From a checkpoint of a small mixture-of-experts model trained on Wikipedia.
Size: 12 layers, 21.9M parameters.
Experts: 96 experts in each of 12 layers, 32 SwiGLU neurons an expert, 8 picks a token, a sigmoid router.
Training: 340M tokens, 5182 steps.
Below are experts of layer 3 (counted from 0) of a mixture-of-experts language model. Rows are named router (the router's row for the expert), gate (a neuron's input weights, with its number), up (a neuron's input weights, with its number), down (a neuron's output weights, with its number) and show model dimensions 120-159. Each number is 200 + 30 x the weight over its row's rms, rounded and kept within 0 to 999.
After each expert's rows: "raises" lists some tokens whose logits its average output raises strongly, later layers aside; "mostly gets" lists some tokens that are sent to it at least half of the time. This comes from a sample of Wikipedia text that the model never trained on.

# expert 26
router,191,225,203,223,222,191,196,213,175,182,209,199,126,141,162,177,239,154,225,217,220,228,165,236,179,184,200,242,205,218,249,165,234,205,200,198,203,155,173,229
gate0,197,228,191,202,140,181,188,239,198,179,206,212,132,222,196,165,226,181,217,182,184,187,185,219,153,195,195,141,213,212,212,237,214,173,215,212,171,193,215,221
up0,216,225,264,189,214,192,204,202,234,221,227,220,177,170,200,171,152,214,150,227,164,188,139,223,142,272,173,202,144,148,190,209,178,222,193,229,212,246,184,217
down0,209,228,193,164,228,201,171,207,268,249,191,218,200,165,185,184,178,122,230,206,224,242,193,189,180,233,240,200,163,192,256,204,161,201,152,150,195,136,201,135
raises: "vert", "vin", "gar", "one", "van", "ume"
mostly gets: " P", " co", " H", " B", " Pu", " J"

# expert 40
router,221,188,153,190,210,200,182,178,166,187,217,270,186,179,191,168,185,229,164,205,133,170,225,231,179,197,193,188,201,205,189,198,206,176,204,230,192,155,203,181
gate0,192,187,140,194,258,193,177,198,212,196,190,238,216,241,234,150,213,203,233,223,161,220,234,238,220,247,174,156,217,175,169,233,233,190,163,205,198,204,194,190
up0,194,160,205,261,240,195,205,227,187,203,219,188,145,227,199,237,135,147,222,216,217,195,204,203,218,238,187,205,227,230,218,200,177,223,209,170,196,143,253,180
down0,156,200,175,206,184,195,120,227,189,167,205,202,164,188,186,190,227,202,252,144,205,254,214,221,208,216,175,195,156,193,200,196,221,194,161,199,199,215,161,216
raises: ",", " (", " of", " for", "\n", "-"
mostly gets: " system", " service", " research", "ation", " order", " field"

# expert 87
router,166,200,190,218,222,239,234,193,133,158,201,202,200,145,215,205,205,202,211,191,196,201,203,201,132,231,225,230,184,237,184,208,207,294,259,197,204,170,169,227
gate0,166,181,186,165,250,222,191,172,226,154,236,276,237,233,274,243,202,206,186,183,233,168,192,203,185,250,215,172,231,238,206,205,206,245,206,197,195,190,262,228
up0,168,212,191,240,189,194,197,198,219,195,218,186,185,194,141,217,178,165,162,235,234,221,172,192,234,189,151,245,227,241,194,209,215,154,186,192,228,227,224,178
down0,195,160,116,191,227,214,170,153,182,227,195,230,247,212,165,214,184,201,166,219,203,109,183,178,190,156,197,181,216,165,194,149,216,185,249,213,167,203,232,150
raises: " the", "om", " a", " 17", " 18"
mostly gets: " to", " on", " from", " at", " into", "In"

# expert 33
router,200,190,200,204,183,229,225,301,178,206,214,194,144,198,184,206,213,201,210,187,201,254,219,237,175,190,225,233,210,242,247,168,214,162,231,221,228,199,170,291
gate0,232,183,207,191,182,188,201,239,223,162,166,168,170,231,232,206,219,216,229,190,189,182,209,220,199,193,164,214,207,200,230,194,205,245,237,169,166,152,171,274
up0,218,271,196,206,181,147,209,234,166,184,203,191,214,262,211,236,184,186,197,175,207,248,212,182,169,218,157,210,237,224,190,141,208,156,227,171,229,257,218,245
down0,178,201,197,221,181,198,183,181,221,163,190,192,177,151,245,160,181,228,232,243,229,178,116,204,185,169,166,209,207,179,193,166,187,218,208,178,173,158,245,194
raises: " –", "hi", "ili"
mostly gets: " co", " Pu", " res", " Co", " Su", " fa"

# expert 84
router,203,186,82,205,208,191,197,217,186,193,216,245,143,204,188,178,206,183,153,178,167,195,230,199,239,250,220,257,169,199,198,161,192,218,176,223,238,179,241,197
gate0,202,258,197,239,194,195,206,145,197,194,231,224,252,198,192,216,193,195,209,211,164,214,201,192,156,143,221,207,212,198,221,178,188,160,215,233,189,200,207,213
up0,199,197,192,220,246,170,188,185,178,166,186,197,189,198,198,235,222,206,195,177,221,208,167,176,187,183,205,234,178,214,228,188,223,261,264,205,250,246,190,193
down0,214,231,204,247,202,196,230,182,214,182,220,172,167,237,230,182,203,203,183,202,260,206,190,163,207,207,229,176,178,188,166,155,207,204,224,229,193,165,192,199
raises: "\n", ")", ","
mostly gets: "e", "ical", "ville", "o", "ford", "d"

# expert 65
router,206,207,194,237,218,190,169,180,169,135,198,183,188,188,176,235,259,252,211,196,187,271,225,228,195,204,226,200,175,236,204,219,204,218,248,218,231,243,156,185
gate0,194,229,185,217,191,178,194,221,127,183,227,175,184,167,209,189,148,263,207,197,193,136,247,195,258,197,224,185,180,220,206,157,188,222,150,181,205,248,182,184
up0,210,149,179,186,217,272,249,204,269,204,215,230,217,169,185,258,218,193,196,154,220,258,164,253,190,214,206,203,184,244,201,158,189,157,199,218,176,201,200,126
down0,191,190,203,235,140,226,197,220,262,214,202,215,228,220,236,209,225,151,232,189,172,217,202,183,235,200,169,184,211,266,210,161,282,257,207,211,169,217,175,196
raises: " the", " a", " in", " an"
mostly gets: " is", " was", " it", " also", " were", " be"

# expert 18
router,180,162,195,268,199,225,168,241,169,173,203,205,189,183,183,172,168,186,229,219,216,202,217,229,231,176,172,184,180,252,214,193,243,206,258,246,220,193,152,254
gate0,216,198,192,210,140,224,173,245,186,276,214,167,207,232,184,201,170,223,130,203,169,131,225,192,156,168,171,173,206,206,167,169,209,211,204,221,229,216,177,182
up0,227,160,176,220,190,248,182,247,252,242,187,107,220,211,224,170,273,213,227,214,191,164,226,233,270,176,226,249,192,192,172,201,157,202,216,191,200,205,201,189
down0,186,217,177,180,194,177,227,197,127,235,203,234,235,138,165,175,169,155,199,208,226,227,197,196,225,211,178,195,139,191,220,158,201,149,178,202,203,186,169,213
raises: "o", ".", "e", " (", "of", "op"
mostly gets: " t", " W", " h", " l", " Th", " s"

# expert 82
router,180,171,149,198,213,200,193,200,145,159,224,200,184,231,206,148,175,179,157,186,188,214,208,202,247,246,197,261,159,203,195,170,225,156,201,232,201,157,190,204
gate0,213,206,182,230,210,218,220,180,147,191,221,150,187,231,207,167,179,201,201,172,164,193,191,214,202,210,249,171,223,182,182,254,185,174,174,214,217,204,247,186
up0,208,218,166,190,190,181,201,151,207,189,229,220,181,180,184,177,199,163,232,136,149,220,227,149,203,255,187,144,222,237,205,232,204,210,239,181,177,214,172,201
down0,187,202,206,190,159,227,225,182,165,207,138,202,263,140,217,222,273,121,165,272,153,163,205,184,186,175,196,169,228,214,173,223,246,200,209,182,233,216,193,170
raises: "er", "ern", " times"
mostly gets: " of", "ical", "e", "ual", "ural", "ological"

# expert 14
router,195,213,167,225,228,183,180,249,130,184,217,204,203,187,165,169,157,195,194,216,185,227,207,217,163,158,200,192,198,214,229,195,194,257,253,207,221,235,133,268
gate0,141,259,166,202,179,224,205,251,164,197,205,175,199,214,210,241,194,216,197,146,199,159,193,175,190,194,220,179,235,192,178,131,182,226,176,189,179,226,209,190
up0,139,126,218,233,171,174,181,158,234,216,209,177,181,187,208,228,259,215,234,151,194,142,199,275,154,207,207,166,168,213,140,194,182,268,214,205,147,241,199,179
down0,237,245,189,220,169,257,224,205,124,174,172,166,201,202,202,265,138,173,197,226,197,214,185,167,230,202,172,185,217,223,210,232,201,152,199,223,201,149,188,195
raises: "s", "-", " and", ".", " (", "st"
mostly gets: " M", " N", " t", " p", " D", " Z"

# expert 76
router,163,164,163,220,226,231,108,209,193,190,193,203,215,180,197,162,188,161,202,206,154,195,199,213,228,192,178,180,200,213,177,175,221,269,156,193,278,181,167,210
gate0,171,209,204,191,163,233,182,223,211,214,185,278,231,187,140,166,212,192,152,188,215,185,196,145,206,149,254,241,180,220,163,230,199,169,189,253,246,219,241,202
up0,214,156,246,156,165,187,225,202,236,194,159,191,187,204,206,165,212,233,191,213,211,202,255,161,176,248,219,146,167,194,247,233,170,169,243,188,181,220,197,234
down0,209,236,195,260,234,250,221,211,150,200,193,234,241,174,208,192,230,195,219,188,244,201,189,267,206,175,194,190,191,201,175,206,252,205,215,224,206,222,188,198
raises: " and", ",", " (", ".", "-", " on"
mostly gets: "ing", "ford", "cing", "way", " New", "ical"

# expert 68
router,169,184,214,208,250,221,185,167,168,135,251,204,179,241,194,180,285,265,195,185,175,236,224,241,199,183,186,205,197,248,208,193,224,189,210,232,220,218,196,181
gate0,250,178,217,256,197,201,177,166,172,135,210,265,204,211,209,171,205,260,177,157,197,213,252,239,216,176,187,206,262,213,217,211,211,221,152,186,252,210,226,185
up0,176,194,250,221,196,194,254,202,167,201,226,176,119,203,194,195,155,147,238,201,205,255,157,214,162,179,249,160,196,173,245,159,162,188,164,205,211,180,185,208
down0,203,161,210,214,156,200,175,209,207,146,187,181,193,174,258,175,212,174,219,228,177,181,194,233,154,221,201,188,254,224,248,188,185,217,177,191,198,215,208,210
raises: " a", " the", " an", "\n", " in", " it"
mostly gets: " is", " was", " were", " are", " be", " been"

# expert 57
router,217,199,176,207,208,191,192,186,179,147,189,201,204,227,188,194,229,217,241,202,208,218,262,180,225,194,173,226,133,217,170,223,223,202,224,208,216,276,113,174
gate0,234,133,201,187,248,219,181,213,176,165,173,178,164,211,204,217,228,249,243,237,204,227,165,182,223,213,166,189,158,199,182,237,215,207,210,198,249,188,189,211
up0,177,240,281,167,190,149,181,221,225,182,203,203,222,162,185,142,190,172,144,180,246,161,185,246,186,180,172,217,222,231,218,193,215,198,200,201,227,184,177,169
down0,282,193,204,223,209,178,227,225,167,208,204,152,214,186,248,198,232,161,203,205,163,187,142,244,246,238,161,229,210,151,209,175,262,210,206,288,212,186,169,197
raises: " their", "ability", "rol", " they", " a", "ification"
mostly gets: " and", " is", " was", " that", " it", " also"

# expert 90
router,236,189,176,227,177,192,183,250,177,148,206,191,185,228,241,176,173,201,229,209,192,230,176,251,220,149,189,221,207,201,184,204,261,246,191,246,171,206,173,169
gate0,163,215,197,234,165,189,205,203,208,191,168,221,204,141,190,242,205,151,155,166,235,191,174,216,207,142,197,204,194,190,208,188,204,214,185,220,196,153,190,251
up0,212,174,164,189,189,200,203,190,190,215,210,187,217,154,181,218,155,166,177,133,212,195,183,235,228,196,196,219,215,183,231,194,187,144,208,241,264,185,234,187
down0,192,190,232,172,179,226,207,185,231,214,192,166,194,234,179,211,205,224,259,230,178,152,201,187,167,191,226,177,168,242,216,179,227,173,220,146,187,233,239,162
raises: " the", "\n", ".", "-", " their"
mostly gets: " at", " in", " between", " At", " Location", "At"

# expert 85
router,183,188,197,205,219,206,197,252,138,124,195,222,175,192,172,138,194,165,208,239,173,220,223,256,164,138,181,218,187,242,174,179,181,192,227,213,164,144,227,283
gate0,225,143,237,192,234,186,223,185,194,209,195,220,151,184,252,141,138,229,179,167,163,187,184,202,236,184,170,214,185,245,176,167,201,210,206,213,174,185,196,186
up0,142,238,208,210,199,177,179,234,175,174,180,146,203,202,157,287,258,202,219,245,225,201,226,211,184,294,210,243,214,178,243,230,250,204,196,195,227,211,209,183
down0,138,196,229,285,198,181,194,211,211,192,220,189,227,276,178,233,231,217,177,223,147,216,180,240,246,208,241,194,182,178,272,277,199,200,226,169,189,191,148,225
raises: "-", "=", "|", " and", "\n", "\n\n"
mostly gets: "\n\n", "\n", "\n ", "″", "\n     ", "\n   "

# expert 60
router,205,182,174,218,178,217,154,194,166,156,190,230,211,216,149,160,203,197,157,218,171,211,248,213,144,181,168,199,117,209,187,181,187,190,281,179,197,218,195,247
gate0,254,182,170,168,196,183,189,169,169,183,198,175,178,191,226,211,275,221,206,215,180,208,248,218,124,212,208,206,143,168,189,246,179,176,195,203,183,238,158,199
up0,195,172,210,130,218,226,187,169,235,174,224,128,168,212,184,289,192,200,198,201,221,194,181,231,201,200,248,259,196,225,208,204,211,208,200,176,221,156,206,205
down0,225,168,237,219,142,219,249,190,211,216,133,166,203,167,182,155,243,198,205,212,201,242,218,202,157,226,241,272,176,144,210,201,252,228,157,195,210,165,197,235
raises: ".", "=", "\n\n", "The", " The", "\n"
mostly gets: "\n\n", "\n", " (", "\n ", " '", " ["